Weights of a small mixture-of-experts language model, trained from scratch on English Wikipedia.
Experts: 80 experts in each of 12 layers, 32 SwiGLU neurons an expert, a sigmoid router.
Training: a variant of Muon for the experts, 535M tokens.
Below are experts of layer 6 (counted from 0) of a mixture-of-experts language model. Rows are named router (the router's row for the expert), gate (a neuron's input weights, with its number), up (a neuron's input weights, with its number), down (a neuron's output weights, with its number) and show model dimensions 0-159. Each number is 128 + 32 x the weight over its row's rms, rounded and kept within 0 to 255. Numbers have three digits each.
After each expert's rows: "raises" lists some tokens whose logits its average output raises strongly, later layers aside; "gets" lists some tokens that make up at least twice as much of what it gets as of all text. This comes from a sample of Wikipedia text that the model never trained on. Tokens count by the router's weight.

# expert 51
router:169127157142097124100103146101172094172128167143156167135101166121121134178101145115143065141164135068070119138099084070194135122140087135167119077156191134099075129119121086136149149126076135133138183181118106132142165158149131204161143155117111101114137125120181106138159189103083108146104109100159114140106095198125178108137160082144135129152126120175086145138063136068113167073116187181172096146130080123132146084139089130068150097139186174105150140105084166147157159097130130
gate0:187142093061128112152112131149160126076132129060139163130109112108067176142141096152159125157120142151076161155075057143162180104154129147161100116149141126148108104071174111106136092145125214122154159089122117130129141097091161157126124161141129126149134095101132150153163070120146127135142123131107087158113197135093106157179072062128153107120188058100082122115126127148100158080094215076160148090087136133116139069162105099126080132150123156107091123108133146074162159139196124
up0:114097109162094171101153092095099106134113109160093098139119156090098155077105087122103134095113057118159169136151087063099115145129087096147095133142127124044150139086143143144188111141103070181155097122117114192129133101100099097145119144135164041097134101104149116082111060068067154088106097123193114099093110178089096121093130131132149145115170082138120067105107120088070115098182147065090150118108107075140134164181160123122136112141191158138112116114155139112101137129103174
down0:148144124093169174155226122168184126096097131164179074135108128163223129157089118097145138101115132171214087152180155100166139111139143150121141115167121118191124086101162145166090135118125115166185085135141088108135111142134174137128121157161136110142132176087096068111142190073126168076142098127144174160177129135098116159147151143105133088161078131154096130089139140112087138141123093152107175124191114103130112093102103205121177110159128107144117127112132173157177127116132070
raises: " ;", "self", "hold", " Rele"
gets: ",", ".", ")", " |", " (", "s,"

# expert 22
router:098083102106133144176081119115161145113122121135119161102143144155121149159141102132122154160138161124142118120080133136182116113088086067121058081120128210088135105118162137132157150065136177150096128133119079143152127097109129137110127149152129135186108098159012073112097133167114095197120167079168084158172116162146088099138113108153105110138109102141145158159148096126108130077141127095091195094078144141089113090156134178115171192115126140062152079144127121118109062151048133
gate0:064117096168073126135188129129186107090175124133120094153137116113120170220081103130119113200134146075132126132117081150164161068131121134076090068119078135110125052142132086138145130128164188107111126132153184087115127076131099065158130166136149125204127092176075127115139153147125151170142125079177060131138099135181110116127082163170127132125138141113089124162131144100112135115146141131119167172110150138089159102075161202114159169086131127108109073158131140143129117174134102
up0:127151078132101133114136123129163070126144165139122137122156110118117138124138182081060112158119102090087118163133181144159106155075177129153097111097117143205156142087110195116110123080149138149118134150139137099078131118185187107106080178117154109197154095140144184134098098142104167156151175153117090098056159137138098104076153136175067106138119061124144059161089087111119129055126088172072102127144141133141114162052106119137068119139147080125095108110092089134129144158101135
down0:139123107142116152198153128174112153146109132148110123077142097084106158168188174107100152175127078123096175156114122144129111134132134099118069032168148107135096163136105098125185114139106154166170140160127122089156091082148119141109076123126182126196135126127071061094143171107187170067124141125149114156187128128133087160096156134098212162159135109159164153175106151136120164154153113094116163124112129139094110112170190135159170093148096124133058105176146178144104096111083104
raises: "ett", "ight", "ell", "et"
gets: " F", " f", " W", " t", " w", " g"

# expert 6
router:110141043121111203179160105120182137168082109164074146070205108125130148131108146071062114169135185141150137091111161168127095131122127151139134129129112171104167161080113153173175120186122101111096136138139113126118113112091113086108109123104093085123174108124116119103171116119161203168146096067125126106160194111099076152113168154100099133113163109154141104076165152144146126112105152111168111125077135166141164087146112100147100038130156100088105175147094097084171116140149106
gate0:146102118100126154137097124175150059115117156152119094153180072164131145101128185194114124152169146182198168162127092090134101121140090138131063141135164176097097118087113119167135154142164087122086110125129150147164069194090142083154109179130090081056145121108132150139117089146153148094176131134130166103105167145094097102126157121099118134079118141082116135078141129123145116101101116071117153117076143169161123082077076153127149119073142113069112082121148086094197123081166181
up0:128104147083142102156108105155157080164196090127191173124127093135130104096132143083033114083107144103169074169165086109112122101105118127147114096195114112123177128121130147137149115122123083186106221112110108109177130103118199152152136135087067102140105142132131116111112156135131168075128121075157122181166161143165156137183044054142114136118121143186147154101181165163119164110099177110116091115079137112162142133132141115167137105096157080144137148121087100091157175122122121
down0:193128083138130106081146094177176125165174085096159167081087150136159146146118111127149155168206131099098148089146113102136082194144238100147139170122152175101113127124095110163083170127116111157149115140170084060111080140141113173151104095151148160081104129099112133153143131160126106191073129074097091166173134133186131115155139134168111176123182151137147099113156170150108126141117173106105078100082104132116120136127126165075169126103134125068127122076092119107091130085156147
raises: "ar", "iv", "ic", "ive", "it", "ast"
gets: "y", " l", " L", " m", " g", " "

# expert 1
router:088126140112105112161140097093135111142155147097159164105173127121093120124082129119136108117185118120103114083131144151108167097117170128081147063103120051122099100114104174148112157093116140173114066130115124171121106163081161091147034119179209094105162156124151121130132136147082108056115101164151196116135143094115089114148156124078158169152144051219143122175148146132120108159116055139164157089130066118115138137064131148101114120159099106134132148109196133141119180118095135
gate0:121123115096128125152069093144146121109150130109128171073131155127080134105113127120157108141128195121138114125094107141116161102092095151170087103118111117144086110097102150131089179120205093101123097110104158162178151115121128108181137079142183133125100139147076146129112157065106093042126119120133199055200121134092080119142149141089119151140154101126123121116104192142125032150118202118086130040170099152080118123098124089122095188143109106126096139147130150114136211124160147
up0:088111120105118102126139113131092123088153111126122102151115079174087160169161106123144143119154110104095144120076122157128098105156117173103072136126142133134133177057162136127092187082114153108100176110150098125146091170184080083176078086162135141117219114164138158089126141121116124090136103100125136124167070123113128115133126129135069095168174086102112137134067121116144112165161106149143148127182165050124129123147202201115115098094126131148071185048075127105144165177091086
down0:154130152120098117147116106148142143169135160155187157161125104117136146050136156110088133117160147201120078103191156119122141177142188111127165154159127137090178117153096132142137040063149130138074086136103110195084134126182137189118132066132159160161133154156176200132145096148179152136113102121136157117100124133105043073134111042087127134156135109136102143146173134177120163211146123097105160134102118113118106174138134132077114178139100141152146078126133146091148124123162113
raises: "us", "is", "st", "is,"
gets: " B", "b", "ar", " b", "ab", "ig"

# expert 15
router:132102135113109107128172145082184144112119116151125127136111133095210134116112093138151143178114119093092102073134165126121168108059154118100140109130135162147113115144181128147129161118115152214111160131130136120087125145125118119075115131152148075133095115221125124123108121135124094048128218167115127154135161115146083066186132141170111102168144137089192185099174129144119082110144172176095088180157148203151092117062102149117117135063190083132133129121114134138130142161180147
gate0:135146175073108114113148121136119167118109105138131157149110146118114121073140132120083100143140107173113148129153181150094145149065158121108065138109102111113096132074225131154163117187136191127127122119145099170159160108152134137168121135147167105069208099127055107112141122179123103141093100138114123184158158139112154063177074158208118140131131135109156066063130131130171098106110217127111160156134108132130093180108156137113129083169107147143204125120095146110162115177169115
up0:118151147111134112120131110148134122122159115086084153123076105204121141168118148089126092123138110137089147125116129165109063140108111185119151156151144092113097131056120184155139142085106088149176105107158140174112163067118157127114158092124101162090126173123111163095156136080139171091109050106196179094113078135177154169145119110116137149165097171099090084131096178161141225194121108178134122071182137163089147163130114101114127096157125128133081130130103119069104075133130069
down0:094133163104156159157143136091129111186124113137154171108154140102101109113103076090112116122157133116107119112127154143148098173117124132103105136154068092110124096104144111172082125130099178142116109193133141176191097094138109143122149145142154101083152090133170115136133084188174082120112075088096136079186167163120116034108104118117140096108151161119113110117119103112112129082155174106078103093153115107162148065178139189112145034202098201146088127119118111109121144155155038
raises: "od", "ou", "al"
gets: " M", " L", " S", " N", " B", " G"

# expert 37
router:150179116145124154159139131125157126127126196140109158061160121099127102124127138124103092077165132150137140090078196168135107161092147174109181092172155122051103122125101173153109078082115126060153108110126093189092099161070177079160092142092120093153146203140150106126192147094080088142131129146173163091131186101116149177118131124121180134162097101102164111172127140083140122092139140155143046074093138106085130134135130123119168103113116102165099137135067096111162097114147093
gate0:098072085118103112082093077166085149102162166122203157112182146105149147142122146120170160127137120133106129142130170135151088144121109104064161111151117139093120141095136141142096158084160141064182071101092125094137097173075123151107106121153138081068109180092136059154206144102168111142119105132174112130176173072104168131116096141140133150149146149187159170134127176063152113099136093150078131131133041153151116125086172144134149105136095099165177137166096082094145093131138151
up0:136128157109149108128042121116153127105066126128061136127106125148109114132076102099154142107165129092112196177133101154069126148117108168131122069150150161124112119179138058089106090137104089093136143094145144153091113116172137125077123129199161146157149115166150111119127186110165161075123189155142089166145151129110142074094115130144122135142208051139125098085096115091172157041120130076103128121141128052147123138124076173142109128138119144152120170091102150104113055127168168
down0:079164162152099104092140138151085138160124181113099100143138157064118065128115120148108120178077111122203109119108098124162164139169177148156101126123140143181085149105164134148207117137101114154158130126092104118067100112128102146109158136160112135158119160202129108111130155085081093113164134135065130148104146134080223169131147169150161079134189123108087109103116130138157124140108104205132121172133136141185146105139122088111136228147110095064141092087091164109110093132157151
raises: "ious", "ion", "ion,", "el"
gets: "c", "b", ".", "f", "d", "ob"

# expert 11
router:132179139160121106112135163063108127089049080110130118089125155082178165081140189136090173141106109173075184095141086087105137127156086095126128134201132148135063189147097121126171135114125102144146140096136128118121134135082157133128121117083150088168221086121148129172151127149173138112134090136150096082084090054082073106096152163109132143130155122067086122133116125150137122118089100083091177106120164192105106137096118140156150139174119154137128177101109099056121122154153122
gate0:192113151168158122053156108152163180091101134141117093164122091169129124086133123081159157192120134158078153147114120140124116102077093128131168147080111129104123129148132116158152101115128162139079106076216095109123152162118187105132112125081142094111139084132061120126089121135125164097109096138172182095093141086089105135116134174126095149082136132081100132230165135122124120181107141072074171158137145135162138073105130149204144129170137095168145181081108118169173147140109146
up0:200125136147117113145097101110132112154160141095145166135091101165126090113145147131197064158113129101123133142153205117180094097160155183126113161062103110162189157210124140099139123155117097109141129057122109200130125131108113118109083157132134126085100118169148107176106152129105118113128126109156124085214184111117112149113156185122151138102100177184113133139044186135157156092132124091157109100098153046095152120161112113151097112160094129171157141076109149108183165109117119
down0:143110176166092122117159122118133144112103133091128129121117129086134133121129229104138124158118122087112123131113106117129129174173154086173152081161143155108082134154115119097101069141129168192075154152162080107118110128131053180114167107143122103164091070102103138132140128148135169148164077150134097079185088136109103081140072126130125210133162101080153065101146113130122106111116217149188100147174118136167084151158159142138137168081125163145130035153123089133167161145114175
raises: "S", "G", "N", "-", "B", "E"
gets: "\n", "==", "===", "5", "8", "3"

# expert 73
router:100137139116132121072126146132108139122071163099092129102123125126171145099083178151138131134126141112120148131108105172153084150088091059099149135134151146095133110098050083137157185163120124132082119117195141108083123092144116077115106103074077063166157131167161146106097133146209132110184170099102159146094149173123134071087107120068143180091102130144157085098088149117125150169126185094174050109092221101146109131123147088100139097117151111105128132123129138124101178160074163
gate0:183130106171170151110089069151180055088130124095148141082068105088161097135102168129123139146171141111164117086084133163169094108111136141113126157149119129182106105123136090165062110149192131145085134115162118101105188058136124084100110124116175111154176189171133154140154124142161152087129118149099171073125098115128165172143100146073122209060155158154134126118111103173115092152086094149141138110079160144152084129102164148069140067109133107152155113125105144127124123158174191
up0:150095142073130114110124160103128127127143109135151119192135131132174175185096106172063123141125180097113160113140130156136134030156160048133145130116119090164120208104121064114091103128186132102114114173120119158182156128135107118109118144093139206136099069148156163107114158178087210121134133117099115152148128120104174137122070071121136053110121137086061098154166140150115137135162092120110118127140158102150112131183150117112124117129108124172154170130139067100202169141138086
down0:122140118079138164080143103132177149082117085176095161137133117207161144144124135071133126196184151127103135109128095078127161168122135137042146073138127142113135160132110157205127104130088133138140148119117126118133119093089168147189182150169064144112180116144165115084093149113105125100177090100120129108175143103140113168118101119102105135131142052096165147157128189145143115150140092089108154096106123180136159140116137115092162096161069127134196090084140095185089155111046154
raises: "e,", "e.", "e"
gets: " and", "ut", "ot", "t", " b", "and"

# expert 58
router:103161151114156114105115111104173141130142159148139173137164046136158166134143108081161082116052095121112147151126120176045148183116104131124162191101135163116099124081141105102144131099086130095094234093112098099074113094127175101210177041095152146139113099062167093107117145116157080056129136157136085157136104100128176113152116103168131147122136159161163158113160158100154117187144131126159115130132146081155116121145097134146136136128161155137102118139121111160122168134064092
gate0:154104140183125109138114154118124168146113202164142094087145097119179139133134144099134086071110119137125169141170128105139081124161129083126131175164071174180105105147151118113235158150161153084097190066146136114145159063103091139139126147155084104086142141128126085136157132154108125070142092134108168129172094112163143121144129123158165128079177084103139156075109131123143087161143112108080133092153156161220106121114092152132180124116171119052085098144151129085181136104168092
up0:128119112153138134161093093183109127166138071124152140161164085126107084143054170094129095095128152097139139114135192114197124140199153183144147120157091172173134191065110142163162107087095160115149114182160083084112188176096138078101120187128156109106141055107150125087125113113097096183088082146152153111134153107102195120100103164134129103143136095125063150129100094170138120075154124149124089098140151100100155136121094104097077150126133174142169092130106130174085079105110133
down0:110197185138156145128128097079162147166136162148116114143098060186172117144105156158180132135145166124204072170146124083109124189095120141064114193113118109154081107130153117130111123119081121191109112124101121139080100161148145191108119023115164110162030101140117131130120175134122166145158097190118131129083127080092067099166096110154155147143140138117131106139161149129091171143089139143150148133123131111135139109167057141151140070156153136173097151154134118081128129121146143
raises: " France", " the", " England"
gets: " of", " in", " for", " at", " In", "um"